From a checkpoint of a small mixture-of-experts model trained on Wikipedia.
Size: 11 layers, 45M parameters.
Below are experts of layer 8 (counted from 0) of a mixture-of-experts language model. Rows are named router (the router's row for the expert), gate (a neuron's input weights, with its number), up (a neuron's input weights, with its number) and show model dimensions 0-255. Each number is 50 + 12 x the weight over its row's rms, rounded and kept within 0 to 99.
Before each expert's rows: "gets" lists some tokens that make up at least twice as much of what it gets as of all text. This comes from a sample of Wikipedia text that the model never trained on. Tokens count by the router's weight.

# expert 6
gets: " the", " |", " a", "|", "-", " The"
router:38 62 64 38 70 54 36 57 40 46 58 61 67 72 56 51 58 64 55 55 45 30 49 50 73 54 43 66 50 52 47 67 61 73 55 60 36 60 43 56 32 52 47 63 68 40 35 43 57 43 44 58 51 57 59 40 27 52 42 33 45 56 51 46 28 42 47 50 46 29 44 52 43 44 52 75 40 36 87 67 50 44 33 79 42 35 38 62 59 61 57 49 69 50 48 58 65 54 55 36 66 49 45 50 38 32 52 41 20 33 76 62 45 51 55 50 56 39 55 69 40 42 61 46 61 53 28 49 44 52 48 57 48 67 31 68 51 55 66 46 44 67 61 46 59 67 52 62 62 47 46 56 71 52 50 41 53 55 65 45 43 61 49 72 73 53 42 36 43 61 57 49 50 49 58 72 56 46 75 57 45 58 55 44 36 68 51 46 53 48 48 44 69 82 31 35 46 52 31 44 43 52 55 71 42 48 58 68 39 68 45 47 27 47 51 35 32 45 68 40 36 39 49 36 62 36 75 48 73 55 35 69 34 39 38 34 70 37 58 43 54 44 60 29 49 41 50 46 45 53 34 41 52 41 45 41
gate4:51 57 64 42 66 62 52 62 61 62 44 47 46 47 62 52 36 44 49 41 29 58 38 65 50 61 63 53 47 48 29 22 28 43 66 45 61 51 49 53 40 72 49 49 61 60 68 60 65 52 44 52 43 47 34 49 47 59 57 35 61 55 47 25 51 55 44 50 52 53 53 21 60 28 72 57 65 49 48 48 62 35 62 64 64 40 44 48 42 39 37 29 65 52 66 59 53 44 50 49 49 43 39 60 57 47 46 49 34 59 32 60 39 61 47 47 46 74 56 25 36 46 43 71 51 45 48 61 46 53 45 42 62 60 71 63 48 68 65 49 62 63 40 54 55 51 49 52 48 44 39 62 66 17 44 64 26 43 59 30 53 58 47 53 47 68 54 44 31 31 73 67 50 49 57 70 31 48 41 60 40 55 64 36 49 41 31 53 60 36 55 35 41 71 28 49 32 58 51 54 35 53 44 54 65 54 46 67 39 60 81 52 68 68 48 40 48 26 43 48 37 41 39 34 60 75 50 61 49 55 16 48 33 51 26 49 42 36 59 49 47 49 64 68 37 59 52 81 61 57 32 39 63 47 46 52
up4:51 51 54 46 63 54 43 74 73 58 40 42 34 45 48 46 51 42 60 54 25 64 33 39 48 59 66 51 64 61 49 42 47 44 69 49 67 50 43 40 46 74 42 34 53 50 51 66 79 44 45 59 47 59 36 57 49 38 74 36 58 58 55 48 66 53 59 40 61 42 53 27 60 35 66 56 32 53 46 62 47 31 47 65 76 46 56 20 48 38 57 23 57 56 60 63 59 40 63 53 59 35 51 60 57 42 67 65 29 60 33 64 43 40 76 38 60 56 56 37 52 45 49 58 35 50 55 76 54 48 48 37 39 57 58 42 56 55 65 41 57 59 56 56 49 37 54 67 52 41 55 60 54 27 47 43 43 41 53 32 73 60 60 46 59 76 50 48 48 29 77 67 64 57 69 56 36 51 41 42 28 42 65 50 44 36 36 40 53 40 40 50 53 52 51 58 52 38 54 41 27 68 39 23 63 46 41 68 40 51 66 48 47 51 62 47 42 30 60 37 24 41 39 51 57 53 45 55 43 69 53 57 27 55 36 45 37 42 80 43 41 52 64 49 45 68 53 76 61 71 42 31 59 38 43 52

# expert 4
gets: "'", " (", "%", " E", " A", " R"
router:58 41 41 54 50 38 51 50 70 43 56 58 55 68 32 13 47 58 51 60 45 34 42 41 56 64 77 37 43 44 45 64 50 44 36 58 51 52 48 52 52 39 27 43 49 52 40 34 46 50 58 64 42 49 40 71 55 77 50 66 72 54 52 43 39 45 39 48 43 54 34 57 75 42 57 45 78 38 45 63 37 28 51 51 53 60 51 53 37 41 59 61 27 64 48 43 57 27 50 47 59 54 38 58 49 43 40 47 60 44 57 62 57 31 42 42 30 54 51 42 46 77 37 47 46 60 26 61 35 61 47 47 33 52 47 38 52 44 47 53 50 63 17 30 48 42 74 36 71 64 73 54 46 55 37 43 71 40 47 45 61 41 40 44 57 49 47 38 40 38 80 36 55 55 41 35 78 51 48 33 57 43 58 49 45 56 42 59 32 54 63 37 46 52 37 36 48 63 47 35 34 34 52 75 61 62 40 23 42 54 47 45 52 32 43 50 46 42 31 34 63 66 48 63 37 47 39 64 66 40 37 61 54 68 33 60 67 44 31 76 58 68 61 51 45 48 64 64 58 46 41 50 39 39 44 35
gate4:53 16 66 39 60 25 20 37 54 56 40 36 69 39 50 41 46 50 50 52 58 68 44 55 52 64 67 48 39 45 69 33 43 55 38 63 38 49 61 35 49 49 79 42 42 57 62 49 44 65 66 45 58 48 39 50 35 63 60 55 54 37 55 50 58 65 45 72 36 40 56 49 46 40 43 51 66 58 50 52 57 32 54 26 63 59 62 29 37 43 64 67 49 62 52 67 53 52 54 74 49 59 40 54 51 46 48 25 46 45 59 54 40 43 36 27 77 47 46 60 26 44 41 46 58 48 56 37 47 51 45 37 44 53 72 60 68 44 49 46 50 51 43 26 32 49 66 59 45 53 58 41 56 46 64 49 51 51 12 53 34 24 41 46 42 71 42 46 49 57 36 44 39 39 48 49 77 48 34 42 59 60 63 63 48 58 23 68 42 49 44 58 42 50 48 33 35 50 64 30 70 49 65 57 47 43 30 26 37 38 55 84 38 51 56 43 32 52 60 45 49 47 15 43 46 52 44 55 40 68 30 43 64 36 44 52 57 52 62 37 53 40 46 43 56 51 46 50 69 45 55 41 46 57 58 60
up4:44 87 29 62 46 73 79 62 56 39 57 61 35 61 50 61 61 46 47 48 38 35 60 42 41 37 40 47 64 48 32 64 59 40 71 39 67 48 34 66 61 50 29 56 56 43 36 44 51 44 39 58 44 52 56 47 56 39 42 38 47 61 51 58 43 39 52 26 60 64 48 57 51 68 61 49 37 31 46 52 55 70 49 74 34 44 46 75 63 57 38 38 45 41 49 31 49 44 46 22 51 49 50 46 44 53 50 74 49 58 41 45 67 62 62 68 25 50 47 49 71 55 59 61 42 55 54 56 51 42 55 58 50 44 36 35 32 57 56 59 42 56 62 70 66 45 33 41 54 48 41 61 37 44 48 50 47 56 80 47 66 70 54 62 63 32 47 50 57 37 62 56 64 65 43 55 22 51 54 60 38 49 40 37 58 43 77 27 54 46 57 36 61 49 51 69 68 44 40 64 28 49 29 35 51 48 62 73 59 61 54 14 50 46 52 61 59 53 37 50 52 52 85 52 57 45 63 44 60 29 70 60 34 58 55 48 46 44 40 59 49 63 48 62 47 39 64 46 27 48 51 63 54 44 47 37

# expert 5
gets: ",", " that", ".", " which", " and", " who"
router:49 33 57 51 42 45 32 62 59 49 52 55 51 60 45 45 40 71 48 42 41 71 70 71 27 53 54 64 59 64 40 34 54 79 43 71 31 54 51 34 36 53 53 37 34 37 40 48 43 47 49 46 30 52 54 44 60 36 48 63 41 48 57 49 41 41 49 57 48 40 60 59 64 54 50 37 59 31 46 60 30 65 55 33 38 62 63 55 38 16 48 63 48 62 70 58 44 57 58 49 62 49 56 38 46 73 37 46 49 46 63 51 52 42 54 71 32 42 31 29 62 27 58 48 42 38 38 51 29 37 50 47 35 37 57 41 26 73 26 45 47 48 38 62 53 44 41 57 52 37 47 44 40 33 29 62 65 59 43 69 64 59 58 64 35 36 53 47 73 32 36 47 49 46 52 28 43 48 40 63 55 60 44 72 42 53 68 62 37 30 47 73 49 33 49 36 70 52 49 41 41 34 61 67 51 58 33 31 66 25 49 60 56 38 70 57 57 59 57 64 43 40 39 41 35 69 50 57 38 52 48 47 64 61 41 56 47 40 45 31 60 31 42 61 37 32 55 37 53 54 34 47 56 50 74 59
gate3:40 28 74 42 64 42 48 58 53 58 48 46 59 72 50 65 52 44 62 61 58 49 43 69 61 40 56 46 48 47 56 47 52 52 37 50 30 37 52 60 48 55 52 53 58 65 48 31 49 80 54 59 34 60 52 65 60 48 48 56 59 36 66 62 32 68 39 44 59 63 38 46 45 53 61 52 64 43 47 42 62 33 54 51 44 56 37 43 36 49 64 72 48 58 70 61 45 56 45 40 54 46 36 80 62 21 47 36 57 63 41 60 62 28 63 58 43 59 49 55 43 31 49 56 42 47 42 53 53 40 42 57 59 57 45 55 47 73 51 64 61 61 55 66 44 58 58 63 59 63 58 48 44 50 58 74 74 64 52 26 44 27 48 50 60 47 63 48 54 46 45 66 49 63 34 37 68 46 39 26 34 56 59 48 22 40 40 36 35 51 61 58 51 42 45 35 66 48 48 40 35 60 61 44 59 44 58 45 39 34 79 75 57 66 40 74 51 53 80 35 62 61 34 68 54 39 60 56 62 45 21 67 48 73 43 42 25 55 53 43 17 56 46 58 66 34 63 43 60 38 48 59 67 50 54 35
up3:48 50 56 62 45 35 61 54 44 73 46 41 47 48 47 63 36 51 80 56 65 52 23 64 66 32 61 53 42 59 41 52 51 36 52 38 48 41 39 64 28 45 52 51 60 73 43 56 39 56 40 55 50 53 43 62 59 42 37 53 50 39 53 61 39 68 47 46 55 65 37 48 34 47 47 68 66 39 77 59 53 26 47 55 38 55 42 45 33 59 51 50 47 58 65 68 45 50 58 51 53 44 42 71 49 29 47 52 23 50 57 52 35 42 56 37 62 64 33 61 38 38 51 53 44 46 43 43 55 46 47 60 46 79 56 51 41 69 28 60 49 52 61 70 37 57 53 76 64 58 29 51 50 53 71 70 49 58 51 29 60 39 36 28 50 56 53 41 65 63 38 57 44 79 42 47 52 40 41 26 25 53 42 33 26 41 50 33 44 40 41 64 46 55 51 39 55 54 57 58 40 56 62 57 65 33 51 47 38 60 74 53 51 50 35 74 58 50 48 39 72 59 40 73 52 52 61 45 62 47 34 53 64 75 45 63 03 48 61 47 43 64 33 71 53 43 60 35 61 42 44 54 44 50 45 39

# expert 11
gets: " 0", " 1", " 2", " 3", " 4", " 6"
router:60 47 47 37 62 56 59 53 53 34 68 59 51 54 41 38 32 50 55 73 64 32 69 62 69 73 51 50 46 59 37 49 58 67 57 63 42 51 42 47 27 42 48 52 38 21 44 31 53 38 56 62 44 67 45 54 61 38 41 50 57 62 45 56 43 50 41 44 73 61 51 64 68 38 62 43 62 34 51 43 46 59 34 44 49 88 45 73 56 39 56 74 32 62 66 25 39 52 54 47 44 76 35 47 55 43 44 46 54 62 52 53 53 49 61 74 49 62 56 40 58 59 57 40 41 53 22 49 48 62 61 58 52 50 25 49 42 60 57 52 58 50 52 50 73 34 65 59 68 69 65 77 70 48 59 38 38 62 59 32 39 52 51 50 35 32 54 49 47 39 66 47 49 59 48 53 46 51 55 36 53 29 43 11 70 54 30 54 43 58 74 53 53 49 33 39 41 56 60 41 42 26 61 60 48 38 53 46 48 60 64 50 53 32 56 60 57 52 58 70 61 75 49 64 32 55 37 46 33 43 47 50 46 59 51 36 69 44 37 67 55 63 43 39 69 50 64 53 52 47 29 45 59 38 61 45
gate3:45 42 39 63 73 54 54 45 35 28 47 40 57 34 48 42 40 46 55 56 41 50 78 58 36 40 37 27 57 55 44 52 79 61 45 46 61 48 62 57 56 56 42 36 29 45 50 34 48 78 63 49 46 88 54 26 39 26 55 54 36 29 39 46 66 55 45 59 79 53 57 51 45 43 49 54 37 41 45 49 37 42 25 37 52 40 57 53 47 42 48 65 40 49 74 63 57 23 62 59 35 35 53 57 50 28 45 58 37 65 36 46 46 47 55 40 41 46 56 51 55 36 48 50 58 35 34 55 41 88 43 68 50 61 34 61 63 54 51 49 55 65 64 44 40 32 51 30 57 48 26 62 36 68 52 28 34 57 35 46 39 36 53 45 57 54 63 41 44 60 53 43 34 56 41 47 31 74 48 48 55 33 50 31 50 59 46 51 35 48 49 51 53 53 49 35 44 51 58 53 52 58 31 51 71 58 32 55 31 61 36 50 44 52 44 32 61 45 43 60 42 43 67 46 49 31 36 39 42 50 45 33 18 43 57 58 53 52 28 47 32 39 58 59 39 48 24 56 33 52 40 43 35 47 47 53
up3:59 62 50 50 54 44 68 57 55 63 65 33 48 72 43 72 67 54 16 50 44 37 30 31 77 42 50 72 42 37 53 51 14 44 35 57 48 49 36 36 39 41 63 68 74 38 48 50 64 26 34 46 44 22 40 46 66 85 48 50 57 71 41 47 25 40 47 55 30 42 47 61 54 51 45 34 63 61 71 46 60 67 53 52 52 61 42 58 51 68 42 63 44 62 42 50 44 53 34 64 56 64 49 47 66 70 49 50 62 27 68 70 59 61 41 59 58 62 40 48 31 60 40 54 50 61 67 52 55 33 56 32 48 34 47 51 58 24 46 47 36 49 40 57 69 58 47 64 51 46 59 31 60 57 49 71 73 49 64 36 33 40 35 44 46 54 45 61 62 28 47 47 41 62 53 42 49 43 45 52 46 54 46 57 46 51 42 44 51 57 67 75 49 55 42 52 57 57 36 52 51 43 63 55 38 45 66 64 59 44 42 43 38 54 63 55 26 68 51 30 52 59 35 35 40 57 68 43 56 50 57 55 68 48 42 45 26 42 70 49 56 43 42 48 39 51 55 44 48 37 59 72 55 52 64 57